Weights of a small mixture-of-experts language model, trained from scratch on English Wikipedia.
Size: 14 layers, 13.9M parameters.
Experts: 16 experts in each of 12 layers, 192 squared ReLU neurons an expert.
Below are experts of layer 8 (counted from 0) of a mixture-of-experts language model. Rows are named router (the router's row for the expert), up (a neuron's input weights, with its number), down (a neuron's output weights, with its number) and show model dimensions 0-127. Each number is 128 + 24 x the weight over its row's rms, rounded and kept within 0 to 255. Numbers have three digits each.
Before each expert's rows: a language model's description of what the expert responds to; "comes before" lists some tokens at least twice as common just after its tokens as in all text. This comes from a sample of Wikipedia text that the model never trained on. Tokens count by the router's weight.

# expert 6
Description: Institution and place nouns
comes before: ",", "|", ".", " of", "s", " ("
router:125095111102178091155078156099132139090092175152109150096135129123133147101157092130108115163124109090166099108133124176122113116110126136129099147113159141144143151110168133168154141110122150116156200187112168134154157140107111126124139105129112115166090129115114090124113094150134140146157138153117111123128133134131101083120083105112144127126138101138152134119098141139118146114114
up3:109123157134129134171136131104137120175135119133153099184167101078127126122129097100138158143093128132120121131130154083142152142099156157099113142139130177143118117113134081151158119135150134120160093150130094116104146174092133171144108127134139121154088128105137124148153133087106138122099147138151108175139098136177148135153093124134130095130108189108135148107142155114180150131131
down3:102119100139097143121156121072114110171143134165102119155081100143094123111126141137156148103083139106120147117121155093136125124166170156110112136094142140123135117132108079109136094126165092096140090117109150083122128097116112122125120160111120136125135097122140138106136103136116150137145152146112144161111111171117134174115121132142085112128122164114088178119119183136163075094118
up4:121105104135087150145149139133149116091088134136142145102147124150080147098116147115108153141135131158108102176098150155087181128114148113075141085102150091104086142092168144126155109125151150136117131087122133144138143119095165061129112096099107132133139133137151168092125144124172132116128085130129119156115103126128123106100125135154130132138139075122097146163158125113135149124111
down4:131095138133091167103121160135123128103096145128078133093096086120117146075137138121113115138126120155085122097126113146104133125115149121125094080133121136143097141106149143122135156139150130117113115121106118098136082156129155097127120066120099116072125068124114139145169126149167119149135129139143162163160109116154078130127117148154128170111107110129093103078117110105117136160096
up5:135130164133101130154137136110134138119157139191125135141140124084111124138143124090089172171122140132138160122147135137150142101126103142136129118119090122133101180116168151155138142115135117166135128105126143133119150090125162107154128150104121158170172096091091155148128138149132072123088143151171141101110134154093133120099155136164101152084167143135186160139140110105125135150110
down5:108109098100198091110105145136124138148124124142134131139130136161154147132155150121118151154130132125142172095141145113121134125150147155109170181171157132136117151121127156153115138108080140138150159119182107156119134139135151115115143141185133129126143169100095126147142169141149125150113149131125130114125094154140115115163132130080110077086114101138123113143131111161108195153085
up6:146129110135142101163093106156102123146121113149119140125133091109101174144169098092116129124109106122133115114109151189126181142156140078134128178102159113135063101136160177154141152084126137142108113141135183107110158148097105149093099093149119153109096119112107130150149133116099124125099142155107123122116155127073126102120131117120128137122134089103142143147118124124134144158155
down6:175089072087153143149097129134194141113123169105121113108113159105151151133157119171113093106185153128155130111145110147107122125137148148102120116141182147135129151095121095130134139141057123124126142117142110117134137113127120165124101128142158138146136146127116118152128091108148138160129135125138153164111113096141099115114091148102112130146107105149116139142104102167104173119073
up7:128124156117122130156134118115130117191185110158116127119152125136082123131149120097141165152133140154135123101108125114165118098189079130158164134118111129122149113122124128090097141096141135130138140149112189147135132088105154128123145104129113119126106120117158115140124096141107156157140132132105129139145106121194130139132073152126156128110174163117140101082120148122130050117111
down7:179105135122109121114151164116106119117164159114168116113099145145119158079131134140135120134149154110108132111115149140137083102116122154143106139133144150102112129129126121080121117111187099087149111145123121144135141123114117098147153125143112148125157118147118112082094168118109122092147092115113094139102116098158119149087047104127139125118084119122143134145106113053146164097124
up8:149147136098121115178121061152132133095088125173126099146151099113108140126166073112169129133119151134152108130124114167121136114132092091117111137133128153130105098169145149120166097117142170129128132143102121116132166159108081179102127129136061145103143073093133169107132138099143124128153136155087153126148108104123132099145127155121111108119126097110117124107128099116126132137125
down8:157080131109120160112134179172140163141089133112107126137124121175098151101135114160185083141121122136156147110135117180115113152140135141110119156118134160116141141089140120105059149130112145143097153138103129120111143139131126091128106131120095145116105106132097101120111097125181147132145139137100141140146121078144088150140122145158088158125127124136104095172159121142102134145082
up9:089114140158125123146150151091134111076087119100088104113131088149117149131176109129134147169138146156165148121152149081066137140123141126127116087139119116134135098142105120125144144119137137184149140085103153083110162121122134135096167099144118103148153142088121135097150116118120110101111136141117144143096122068125126140122123117161104121068152145143147113125153090122155097116145
down9:175107085096147165107121150146151155087155076102089134096156142091138147111152129069112089143210091144164154142137162108127104103174159115133112132147149086151120132126140118160119144129119119127126132092127156127099125174126129151084144112122151102116100124128125113105121137109118108111137096129139163131125165108099126112120152136141156120135148099148162097148138133147130135153130
up10:121183098120112120153122085127133146118102133121105089095146127119134167152130116136115103150123141123161169128176142164109176112132154105150116101118116124142103090154123144135161114092144131145172128136095150100105145149092126104118093120132112131143108083124141168126130114129136098080128136146113086098169144136147161128076103126117054117102113115109166094092145137108135115131143
down10:165101067097141092165103151097193186112110142120123143086133127133147173132139103136091089134153118141141121115121137152130114144130088131102107109148151114111133130126140123136127109139058137124145175135107108131128128162152134131091097101151155123120120165103101119156140109100143123146121139104126140169093115123138134101107110104111123142122105126120120128154098108135079199144110
up11:114133114142155130164115150113126131115174147121163118136160101102086106140162087112148136162196133072158134099129126165084157116101115125181111140129137123102108103126135145125130149133139134142145140107136112140121158142110131106104166111113080086170103130121143127154164113151135159099103126145131150099117133113095142112098159129168118143098139138137164145138195122087097133132114
down11:096134084114152140149139120133178167094127089116114149105099122081113164122113115122145131089183155110130134144137111159092140088121098131117129174115137127111100132135138148152132137155027147088143121092107131131086146120102143181133127097083123097132141093105122120146130133108130144117139119144102144131095108120138116110130087119141154125147118144166135100157109120139105154131117
up12:106162140174155111133125138088125085141076103161109122142127084149099119106112132134113160117130123090171127163144169163138168131151116119132149125112120106170161132136117136130130124130126133153124172132154152104119109122110113103136149173072098153188115129109114138157130117174171137117122087152101104114070159115124126105110108131134140121120157126127103159129192131108138134127133
down12:119078082077150105140095149139130158132162133143136147153136124133125128124119108117112100139168112085144145138126148172127117109164136127114118125148099104142100126134145131129146117108014140147132144162105114110159130140138147142127115126117186120127144107123089129131071146118173146094118091148131124110098166116156130131104115105121092152136145106142138116142183123134117159110141
up13:098097126083113135126138120176128144115122119120123118061101139143089094101114084092118143158164126196124122155211158137153124143125124124127166125105130101151123142135124098146109117114126130190139171116119099138143109132108118171120161123105132129109150112141121133140171118115115137138137169140149126129157175150164130129091151127164189126133110140123139134136125119141144155135134
down13:096147079080110166101153143119120124116113105127175122109144147113107118113134137121158079146155098109118121143099155168123149133089127120155115105132142121134123070136142146161175170128118140171091153189139165110126139104097144123134108109122117105121134160097090116120106111152130107181109109163102150133123143096113138100109123127133114088163112141128070100112129095124118119121143
up14:117112156127120123174148152098134112091119119164132127166140108138117146093141087104133144145151144147144103092126140073155217148136090150134073129113139144152151117134149089140181189136142158125133145119125106124133118111115127133095178135160081132120124130159157107091149123125097114099116117162160140127114112087130133103115127128162142139098158120138130139114108098124150152113132
down14:156130084123113133141117124104151164119114085127124144122150109113115127112130143081104148073166113058163128082131135148127135143132151128109095102133158110150103117081105122123130100170107106149120178146117089151143141145143129133146150135145144120112140127136130136135107127108164171110139126205140116148148161157095105101126135085128112094099118143168133091104128121143123124182123
up15:126091169107115124170140136130133139120113145110147159101156146125106162158152176142124116144149123127123108135123174143167174126134136098077096101127125118113131119125101176142162148124147120171114140137123192121094145080091123144207137134132088146116166111144121139114121119127129135139093174129138104104116157068117141128163163146113129157119123112121139165124118140104100128131145
down15:086142124160113115111160154117135140076122153123132077066135156129182134170157125149109165110101118144156155156124124162143158103137170115142094113120154159175146094118090124117135131110082100134116137082124112139126144104133103116107129112156133147125140148156117148116107181117106116133150096156135116109111123117114081102085159136132093123144109144122115084146109103105133134124094
up16:111111141108085106141128116124145135139111114135113123133156144120111199078106127088151108109128109134154148139179157096170150133114099141113164100108144073124102105145145129121150154102135131141147098157081115124110109121134113111123117127126118128096120128104126096104108116120155096165091128149120132109118091178128143152132075153113111156101162068138135178133156131145127160171118
down16:160122120108141110157142144100112126102126148157141117123081128115113146138178150161093166125103079106089164097157134080132113152112094100126139094158112126142123151183126085125121107093163121123107121139098082111120161143178158120143109146153153138104123123110117121149127157133161122152099100128129104163125089155128131092133124171121136106106111136130074176131123145135104141099111
up17:136077070083140131154144126170145122114159140156138178124115121094132155091130109103120123147113112126163118126152126178169168150119086117117113093099080135172142140134100103159154154123133148123153162153112138121132166155089137144098091123109122152151159147143145128131137091139115121120147153167128093117107127094144133117160122140117101113081156133100132145130130146143169095096138
down17:120153138131111166096108144078092101138149143140154146123128155127086134113114141102136135092106145108149117155156134148133138119142076161144169163110104140126161139090112100128134125111030119093136154146117079128117124117133127109133149150132133157101133125158080137140103139168141136118155142128136122151091156098124098155145091116100107088111134149110116104164126136132154083094122
up18:124112154113183105152137122145124138124123091097106122131140122136161184143106077137122118145142122141131165126109139116157134118147111126098115120130140114116111089122143121141170161138140136135131136137101175120127129102112134152184125060149119124133104132158142123173181110125095088153097076146091110131097113148141109179122135131155153136135153075124144118118191151090120110133125
down18:210092109072133124168171163140186182104086127099118150120117117146151135138167127164094123145143119149146109125128135134082097132125154140156120158147154118137138111151160122131110112123077167127104113104124095139128131128146091114147097144133126112126171088098112108128122147137161137129154116106143136164104137113112142116089125132133138160156135125139107123153155166120107163124103
up19:142121155116125177179135121136135129134173080155133104090108144111100131070098107092116159181123095147136150143144147153144110102122163069093101152115095131137156163122160145089125110122134146114151122110112133128089141115128131100116092088116145134137133163122136089153127142152117181104128142165097112125159127143153110143097121141143126149143129149132135159153115171133156128123086
down19:153154186167149160099082116133130110098146109131151110113148094138099125116089129140117092165106160133120139100116160146099162109114131160126108113098125133159125088137116117090134172136148082100152117094153123148102162160161134102123111115135193127140131146149149136172136147163070136121136118144128113122093121121126175102084131102102121139127115101121087129114150112120127095111137
up20:111108156136110128121158094084118140102114115106160157121124115149155132098147116087121131105123107126146107128131150133149114101140167132110145114078135104130143132137164148106091163128142171123119136087170158139128127112094168131150156092143135162105152088130136118124084139103124121121146084130104102098104123082150193096176076136140111169122161114151134147118085131139143102112149
down20:135157145134106134153145136100141133106118133139134111155107109122148120073156112130115116090118154113137147084114156100122100117112174145092116147125135131148099130116154103158096015160091102141131083105113134126133134133135116111115108133133115136133126145162049116137116132138159086105148156116121106165132107114162155095116154131122126121111157142123111151086118141105119094121107
up21:118137133092153119129148115142143114133157116141162109110158131132163159092126123177104150144092156093117145147129107136141120073089167143128134141099109103181129148200146143125176118084149165121143130143105133120160146050107138114122094167138109152166131142091142155149142140172148125140127158133128127118126134150139123143130168109151167128118154122122150122137154098130113152145155
down21:123089100146103177117141149118172130120140168105128105130128118151165113148108122107099142128141123148119146125130131132163104202144135108101136132155108115133113103120126120099161136149086138092142185127108167111161152159122144130114123164131168124091128165093115121153170130096151098141115137110107143135116087089114063107106102104129147134116172114124123118122106093113117181106138
up22:130147124142148083121128132138134127183142126129128082159137125142091150077192088130113096141069128119138139145124154120147151119146091112112148130122126108164096113123121106155168129117138147152110131157127169116128097120124139149137160146111074156141126115177105102125148109139145130131144113182091150160124137131131139133137126146125109126149132125124102128126180133047132089122080
down22:120188192156111136097141096131090085179150140141134095145156117117168095118116163150112152136085142124142109140122141062144144100128120157140146081151129135131128153107104115116118097136105092141109108118153098112129122107111142179126143150119113126125100154155151092143112117140127160116110125146142113131121120127146138191138118181092125083132094144128109142134160155115153121135134
up23:109162140114103081155118109134152160126150125151141134074134112169113162155083115123127133134147110107095114128165135168158133155148128124111115109065137137138186098132120167081155116094142165148134163135082159114149169125082123110113149102158130124162103097118109113128133109147143140131133125104094134137148145093143130164125125124084134098133104113148129100117103115163168107122154
down23:186123133107127123147198135137086105139139126144114138151082164130133181116118102177177100139129129135093096115174156128168095126159116179119117148137186146125146156115180113143153114133108142133142092116141130113150152145161114137132115082140101141130121144134142121081089117142085128150145165126106139138120120158111159132135102152113106107132143145139120119154106147124109145115102
up24:108115157173132116175142152122133105112106152137167115164136121149118183097123112096149137162141146119095131168081129148155135107162098114129160146086088101141131120117148144162116134192134127149125146147142166159140123095104166146124165097108131157128105135135108122155129126110106103109149109142162096122103116080160158115120169159114147186108122126133114153157135111122119125147158
down24:112098119094150117146084191148155116104187142135152143096156094114110114115119100127113092124132120139107124149143118147089121133123127136094074124118153139161142163058134121143122124119093089147142152096150130171143150139151112111134125127146185157135149121082156119135112162120151122137114123155094130132122148164090162125125140114092155133095139090127129106110104149140105165125155
up25:117095094095139162162119170143173106116148151161167161101136114107144166093143076103085141155151113135162162152136101168105152152127153116151121137107087131149118121129122123159126139123130129150129097105134147151108131128115121156118116143133118157158175136106143109138134086156117111078136131147085139113101152119123103062121148094133111138078170131114168121112143126112128108134157
down25:161145101147143099162139129152151113106111154114108155110118109111112147104115150140138145114161135078105162129103117146072106112132158140155145112142135160120128137110175107131121124086037151191139148117134116144129137111092116105103140148123089128114085111124104107132087128134108134089166112146158120115117138098121097124127140110127122112150100114190109081146106108097124134116123
up26:101147094079145166151132145129146108127137139115137152130188121111157098139136146117113106175137120135134136123113150152140158122162109165080119124123127165141128133114117150165158177107130132149136110136077130101151095097098098127142101125153152129189118112130131130152145111128166098167101160123137150156092134080165079128129086149140103150163139120103143178153135123128131127119099
down26:150074101076146134165100143105154168114112153120122127125126107134133138090148129137122156074107125095144118105128115138140104132157162147115127126135164118146101122131155120135121141116044136166164107130118170124164147137082089119086116133148127116115133135124097082153135139092135145113153106121145124160089084127125127134162083131114111145129134133122119078114094153111089162105120
up27:097126127150111110175120129108151156126119117125106119094137103126148144092079095111114097186130103128153134113177180147145170151158146125129108125085114125122113136110118149104125127100134121112136133104077102081142113136055111105081125136100124148098150148120156156133106116128097117104104130130130082125115140123165134066110107127122141109092127113129104171120127178116137146127135
down27:065113171109114133097121176100114115140131072141119118114145138142122132116094138126140140142109131111111123126137133140130110118113087118170144091125137146108192160115144119109072094122140086114102141108166137152132092121112130137114148171166095120102122149119167077139117159140112149125150112130136091108088135144111105141132088099086142133147107055147123129132112122131127156159141
up28:143157137149176116144162104155130135165133105116105137121151080123135150144157084138110111159102125151153125115127093140124123127168136128099137116108104126153123128150138112086124149166151143142101146147106110141093131125124102072125204094129093105144113129115144133100178129153086088134122134136132133098100132107184125109149192107142098126127151163117140127134148081094142110125134
down28:148090122117138103141129125140134146121140159113113170127109113131126149111135099115129122132120095141126161148127111099130147110130118154124121183103113115118139133136162156105108123134091109152126153083180094164146103121155110066127151120180116062138099074110103084101136124137129200135123136125181104136110118148111126157158097104118089121116130146110115152131113139145125128112072
up29:109105123112193152145152095168131141134080148137100084100140095138146151116144112105098111151146133119173135118159138111127133085123153091134115147149165127143118091151136183145112138141136148134112126176121127117147152146103114159127087128168141149134117126121096178122155147135147070121146149150134084136147119147123170118077107167179110129145126125124129115134138109086103140139109
down29:103132103092139098097106200142161145108113124159123116118117132118153121121144115115089147160088129068139104160152146118152149139116123129204120131134147147142120160133112104152121153149136104118142125153156123140084095145162143160116115156112174092156116146091085156119129120144158137129122119123153176184146128121161116154116126129121148103112113125108133067137161113121146118134131
up30:120142121134129171160128141166136120163169125102106118107122133117091138125184073106107099120158096126154133128150133152124134141103076078104100153130128140194132118100144126135172155138141151136152139144120140125063133131116110134148146141138074121140140102105130148124149099137114115130081119141111148079140131124093135093150143140126135123165147123153162144090178152110130153127170
down30:128138112115121090130121163157133163136114125148127128138112121100168142139166099149143139094164129138163134110095122127064093101104158123094152168154169145143133171141189159137128128166079131155125172154141153086119151085136088174133125118135138129130145137151101137122126157147148142109163120149152119118129140160153124114136114123090120125182134127163137131121166096153118132086131
up31:151145117125149101157120077133112159103150142140085128111100091147111150153095116118129128136128135096124139080107165178117150087107070123112110150121063130145095128126138118100080096121122185151162143133074127166118166128087143098120140142100116135127129120138163120140119107098096130125099102178117111099129129150169109133113172135159119115120125107103148137142134110132122129132127
down31:185150159119099106130133168145153127104215101145083115116097157083137130121084130123146143059112158106168145123112153136140137102141072156120175118134100117148116146121102167089126133123132125139132141153135107158094143116137158118108108138115111164130104123115151118136130091097155117112123116131123129115116098166144109150147124115139161106105099114100109138135136128144144176111145
up32:105087111137120112135136119066153120101135152161160139128163086167118161148122088099131155116091112116112104139146188124182178140140086142110152119120106115121147093140137169125166126110116170131150129136108135132119147156115123078114137179144098146136126123140083147140166083142131118155170126117127122123100136150100104153113139141156101132133132113142155092142106164105112119149119
down32:128104133163093074112102082135107136120136118140130152139152139131098124127110147123155139137090119127152124151139127121161156121144081088121148124130108112136122151123134155131119088102000129140132147151126129185114107109166143129133104154109072115142088155123107126127100102147136125103148145149127136120135150106139115109174164113121121124128159125133140111111132085117119120107167
up33:168068128116136125131140096146141132159096133155155127092139115154075162084114132122086125165103086103125105124156123166140139128110124123115134128116116166120156162163081133099137102190133163144144156126083148138155148126092125104130137102160100154135134107100135126154175137151140110129132129137127159102131115144119119171128103118158138111164145163120143144178153136078138117127116
down33:133108104122124124119150124129092132111094137140088093125130120169103133086105146142089177056148141094144125119119112149137113127111166150089102139102093129156147166123098113122135119160161137095102119128129150103155163148126116135184113139140137112136112119123152128136160147157165132140143123139122133154113095115111124130124104110056070117117103107080132067099114120127116158134139
up34:143123146108159118134150132145136142117082120122111131111126120087169129103158076126158131129142119097120136162175167166110149131112091073150101129074125114144124165167143123115156130146145171121145155156120130115132154139121166106138087144106123152169136128125140091127119108150126074152089108133123144143106142134193126117163118133175116159131121088100114146095164101148131135140115
down34:153111125137142113066131167072135109148144135128191094145103112142095122098129101094133107107130103148107129120096155102129118146156086127136146098171116112146153127092155130116096080089148104102095147103136079125156099136140144089140118140151157114135095094119114153099084158144158167134137110132080133118100139123143132153165101113112109116107092125157143117129128139143147139116127
up35:078119131103090125151155103167147172137137133138093121085145105108110162090119123108101121127110103131125138129134135133193211159144098118138131056106155110157176142118143141135116121122137123113154159122135129074140143120076134114096147106083125128126146129123119109130140109088141116109123134120111077119128155126120161162124109122132105150094153119122162114107145144148147103136113
down35:144148124132102120156158154127119143098113124141127134133105091121179140124151129101148125086122129137142122106150162117169095116129141142107126117153108113163139132095187135168097147119137116109120122171138083078150169100088130146105130164151072154081128143142114083116122094172104139112136137122148140124106143090131137117119101138120116106141105103163142104184146072139141154149117
up36:119159128141165117172134137129142171108142120142091122114143131101107150087131085117166178157097143124139159101136115149163148115096156098114105103082126195113107155118128128154124151155143131145146145106111144123121143131124113141172149142110142136204131120147114124122130134186120110090101154139135124139121148126135110129091144136152124097151164128101143179093150122102147118146079
down36:141155167144116107144090156153105145090149127119124141132102127099087158109092144104173139106118121096154143128121125078119116126155104138111176123091173171113115183139160138118174144123127109166153130104106189126111167129125140157113150108153134114156107140166134139091116136137105120086133110161116124079131155150096114135114137125136144078088121122109171130108140121117144140122117
up37:147094109126151085137139138118126110093144123130135144107105100133103156124128117106127109105121106127121110138133199156137182113123114092131179100133129117134116098155121085081158145118137159131108110132089138154140154122111164052122096128129097177133172060154130110116129102153147116161129151118118112146107124141109107138118122123169157114124151096110100113135142141137183123117148
down37:148133131138128119125111146124129154139141124098098142163118107084098131103132115109138109107138158092112130080131153158115140064104127106121134165079116097097110118109111149118126138117054087139118127123129128174125118091093124087108082134126123151148169096123124130115104159107166124118102122151114082153075120143145140118141078117081156119146128150131103100170124120122151145099128
up38:095128169136102125144148156123131099151127104160112118078137139140118166121153154126138115178114112129105125169160153136119119168123161087112113102114117134169166131105100160145170162138142137177101124113130168143125127137125131111085132088092123134098139116102169139145137134182124109142174181071115138104117147128147127140147180130173154135122131128145152124145110142145135152150119
down38:125139137166092108098145119165141125163112107134124154142101125166133114130171116124117118180106114141102138099086088131147099125147129123131135152120148124094146136177190098174096173096093139168111129123115142141101127125125099133158128104112120149137122116106136121170109182123090147153114124096155133160112139100144160168127136103149092104151118127158102127109124110165099100097158
up39:115116130080131114147160099139126144137162151147117111125114150167065116104103105084158126130173123154105114099133164095119132102142100147149097126089107132091117134123136122147135154119136138154139091095154167125096164115132137127150126179111111127136104089098180145155159076144119133133110127142171154152164139111142104105124149131146161130161104130117128125147100072096146094122134
down39:159124119125119124141106133117100141136096113126130149137152160143079124149138157099135137165129115118092127099138156114118147080133156153147120170117118159130113097116133129076098130094069134145112082089122135169109155109097115097112151102099087138151119097140106169115104134153115106154167132111210131135158120107171103113141123103134133138087145145118097105112103137166133118135138
up40:126110135146167159136183139141155183138105140098143151090131111125121145124095093086105132139138135136159133140116109157119116152141155119067147093125115142137090176128100115098114131146142116170091158090119142142114146096110139134165118109174098125150161130133103138138124111132134160118098134123124118138141110128149108121154103177122169118152173165133109156126149134054122156153139
down40:139109089138144127122106126126154137160140151115110141101092125180150127143113156141135157111111129127123185141127157137134069152123173177155168133116156142102098177063114176124149080186069117154130116147094135140113131125157105138148129125121156133112127134124121132099108145108110123113100132092138113132127073124164134113114121137135110170104136119123124146105154134143102164127110
up41:159137101083150161168124135123132120106113138143120115144177138132124136125133138107129127171125102154114154156114160167115160150134147105105120146153123092166107116189136142101173161101133134125192146106085118152092120112106129131116123121111146143143113107092145126161130129155142203129121161149145161108110096126118085129075145112144137137123159096091090169136148123129137139131132
down41:082103126140185093091114145101154121121111094133144123083108111131142169117141161141116156102158124152108148136185117144118147133142149144103094146142108089153148091156132159116106113126096138095111160146124117151109098176152091098121129136151141134116117111133139135129074131132087128068138142149097122101115103171142124163119160145104160133132099094098108128116125144132154133095097
up42:143100110108113091145145115063116137120123147156120113122176116090103144117103083129103152122175100130143117091107150173115123111127102100140160092123095114123109135134119114134173149099139138143162118087162159105146127134119135114152156141104144116130145129189115165147137131141101116108065141126129120154129139138139165093116128113204160162141141149147152161122120126099117139134154
down42:146087139131079127117169143128151121089122164120105160123103143099121133131107099152111114149172150144113155112155134149102081104111132112170155102120121101126109155137188152095187134141131083120129145101128141110186151133113114150139144123144167123115140160147114092090109154127120108112118128114144130107096121093146153132117097114124166142157102133141124127171120082132072146154132
up43:124146120100104148173146116132132118136187135152112146098170146107130138113118096130152130116115108109136118111139127141172172125132089147128144071118135145117095137145098133143186132133144171109116164095088116084151133095069140130089147098105106147135127136130149134147141078112082145120165133104129146150097119125175146114184172141134150115142168101130107146146136136131125114122136
down43:078102157141149141155137166073115114134136156148166113117147150117121131127131134132106123130121078109122115126169129133187123123098122106185104110136142134115119171104116165137148120160090076147150143113100144115163110175145129106138115125148089120160144164138115127138117147142101077099120121125076132157130127191125152122129136101087144105124136137113117123110103168151132143109170
up44:116117106106148169159149120112134138113167127092121133146143156139140139091134155125163095109160109145114141134179132126122132108102126104081172128122133122126136112131170141118152129109149171166175123123084132134059161073129180147135157131107122137118122145143177120090131115142138174134153122134129119147164132132148108107095156161151141161108139124084164120145149099116162161132117
down44:131146130148115139125137159116100129135119134162082128145108156154112177083104110112157134127144097144123147148203110140114105161125114124105151133146157138129154098112133096136118108126155133129141107109123141121169136101146107100104159168178160128117130158154160145128090161134109134117192091115097112127103120129129115119144161109155144185088149116139164129167156152127170094133103
up45:134107127159136098169136142093138106145138119146119097103142129134122128107135135145109127085123123140142097116170151165136154149151116145088147100096099135176108148125121133111181156121132174157132151178093131102107150145102130140101175081103108145109158125145160171153119102110108106151118127142071143129101133066138163108119097158134098106121172125153127151116121141142118153130107
down45:090115093139149106127132128126139139119143099134122081122172167117125113114137135160157123148115164131156125151101153101112114143141127132101133111135141184121130149101144108115135117080031133124160105160096125105163151149090162122099125109112138157114115120111136133158124159143145140100129154126138195135136134132167168112150119150100112069130130120128137104170149156131106161148132
up46:136092137124161169174133114143165131115120100128105134110148099149120178131152110107153095173095129124133114158096112100098115109135126104093162100123085150136125139192107118133140113130144120175121140145089115119128133095110112151119094091130074152133139123067161138149142147157109146120116146121083137121111117148161111135150132123146087124123182125111167141143127087090122144134151
down46:145165167175125144101147159150120111112110163129075160105094157148117094088132142128136127112096119134130156133157127111139147116140110107135131080102127084170138139086132066109122121115138104093118135145122133131112145131138126099087100159129136144116122105151140116086101134163139140140153135123111154182126109075086126136147080115154107108116192123124111123103124119115116111086150
up47:128099176087089101130111152167134100142116125136134111142133135149099128114113129150145142121129091101123150161140139126115172124124099134154132136129163076171110081114146082123140146116129140133079133095101161127132175116080126122169112143112117124145137119114110115163088155179111164166127106128117140091147185120135151068109125124167149128153119127122143136140099152165111119135101
down47:115152135133091121094139098106115116151145078178169147163151162114141102134132158129175149127065131100137191140134151118159186148133108129149127133130094130144142130124123105112124118150030132134140120155128127129098136138104129118129109142110115116102082131122145139106098117125124120144137120124127150085154124150111164133153161124150120114107145133158103101101171115140142089118154
up48:147130120114116166144183124126156159140120132107108124096166122116148141080124133119117171152190085119109125139132143133135125139136135117102119136148113137135114106140170114089123117127141124138168131121092150154157183072068149118149162125121138112123160141117156110118145087179127118130160166107132146156130108149135129087095189148142137137149143150103104139150136162083134158126113
down48:117160128189136116132146147125138105104110125120163122143105143135176144111133153132186103092092161136116111134136145151143134149087166110119136151165122125131090136114108104143090161115160117152141149153106067128134105142134106166139121159124101093042108126134165128116139124126116110123144160109110100116142148103087114123182146137156099139107127151098119122104110088154117130113139
up49:095105121082175127143132125135150155152096149113140126129156136116084169096122146120123142131104107149161083145154136138145183168180145131087137089106132091158113100147141124102154142096141149151087151161107143101117103103109149114113116119116118156107155113122122133169109128150105101114159137087151156103120125097137145172142096152153131133137205136139137148136116132125116158114128
down49:087123162187062097130126142113080092121122149160134140162110149132137131142107171133171149106125146115118131119136144110130143157134087146113161108118115135152151160146146121114094118104023120113111136133134117128127110115177134077155103135125087123156139125115188161095090127113119106131162151120120122121129125128136157133146122140104149098149124156134140148121128124144133111112116
up50:092116135132165166168150128125146140124134114123089142104128129095120162082138108104160143134106138106157159161161144091165159078103114120135144078117130146124146161128140127153170112086155121133155184157131135092142126088110084108126111120121121164117133149122100088098164101140106150089126138142145082109106108171142130135107129145109156134132128144145089145083150139110141143145114
down50:133148178159107122129124166109101105121089084147134166162110155142129130109127162109137114147122125115118160123128125082162145078101094142150133120095133119143145142118106113118146097145192122121111144106145134135164093121109122152167157143133145090097127126140165150101149161161095111125153105130126183108132146170088098130106145124130132165121152128115185135167141130120133093098158
up51:107125152145128129158109137137112110113150105141150114131110099139107140133107102102130087134145107141129107120161142141154153136151074117157141111124109124157142076124072120127127149129136131141172135095084137083165112159089086116097115102094099162154116132124122180135146084115090134122104134171128109110108121136133100138102106078139163130063123132123120107157151171125173114121117
down51:162084096107146102149119158108137114127136123083126103130125131141125146174140148108089096113136137166148122128138159135117113090128122156104180109107145134125166099162140107145129144148090132107097195117160141163138096148100101143120140152126133111132117205112155129150133130090114082112121119137094140146090110128137059150123103102103160135105147144121137133134105112142099154115123
up52:106110136138108111141135115161140121124161113133105112145147107143097156136123098101116162139131145147134105155125136139108161123127071120149167100123120126130182107170110133158127148099128146157149163172083123093144151129093087150097148157115086119141125142174121156149146115193124125133116113143121170139162171134138108183148183158135150142100136141119094108156147156112151133141131
down52:150133144121099121134152151082112117117137161130122121118111152090090116163158097144172104141104162136083065109122113146105113161152095136134120153130155107149180130139143098137153121144062151153110118123128142143122122113128149130135149170100121124107113122108105151125071116122130146131123080082138140115161110132141087128152113137117112087121117097178089145160109164130138137086118
up53:104158123128104098137147123118144153190113129128163135109119110113111175093177168113103120158128082114119102133148143147162153137178128116113162151117126082190155116192117137139167118141142150122116133135117164128119102119122124134108131121121142156145118133105113154067111151147113139103136157104162127095100128116105117122118121136148179137080168117129120159167120093137128131130157
down53:110126145153126108154137127096125141072119109102128095134087113155151100159151153157085123100091099155143158125105146114133118124076110174111165165126119126171136156157148151155102123137069133121170152129114126148131106112123130087122141096155167106103143156101135150098152146196115117146131162091161137106119130159132120125141143109137124095129115130133124124139128110141092093158167
up54:063132112108186138114139122139128104122120102128093094141136135132119106128139165146092151121071094082109126169127140142114152128182135086109181120097099135159140108171085124116144149137116119137144136151087126138144157107119143148151103134173141193120100132098135134115137105139116109159133156145149098113166124168157158142086142117161134107138139125132133116147153142135133156141142
down54:113116054090165124109107103127147151108115086124127125100141130101141086147145154118130111141136143107090108145115093117099129121112126172156128135116125133148119111136088103103118140137005142111111090128153121119103136122103130155152110169113167127121084098116147141117122125097144127128117111127125154147152116162100124116118124110151128109111091096150127104113082114103144136129128
up55:122146138114123143160155121137133097162154075102112109132110145191131117134084075081091113106153104151108096115141156143151162098128115129113145101137126098127108071133136098087128166128127163137092130098101145109088111150082103158140163144094113144128148151125138127128139106128099155156091148110116138137098132141194139136092112121105123114135133134141139122118111166165141121138147
down55:110071088083161124106135105094148157161139103094157154108135115166109097169103119114152131139099097175089123137131125154148098152113149135089132127139120111064134141141130152115137111136068157157119123110149170107128114140127137143125133149106166115155114132114115141124129132148144107085139150120147117118090139115084126113132153089131173096141113158127148125073127140133123080131148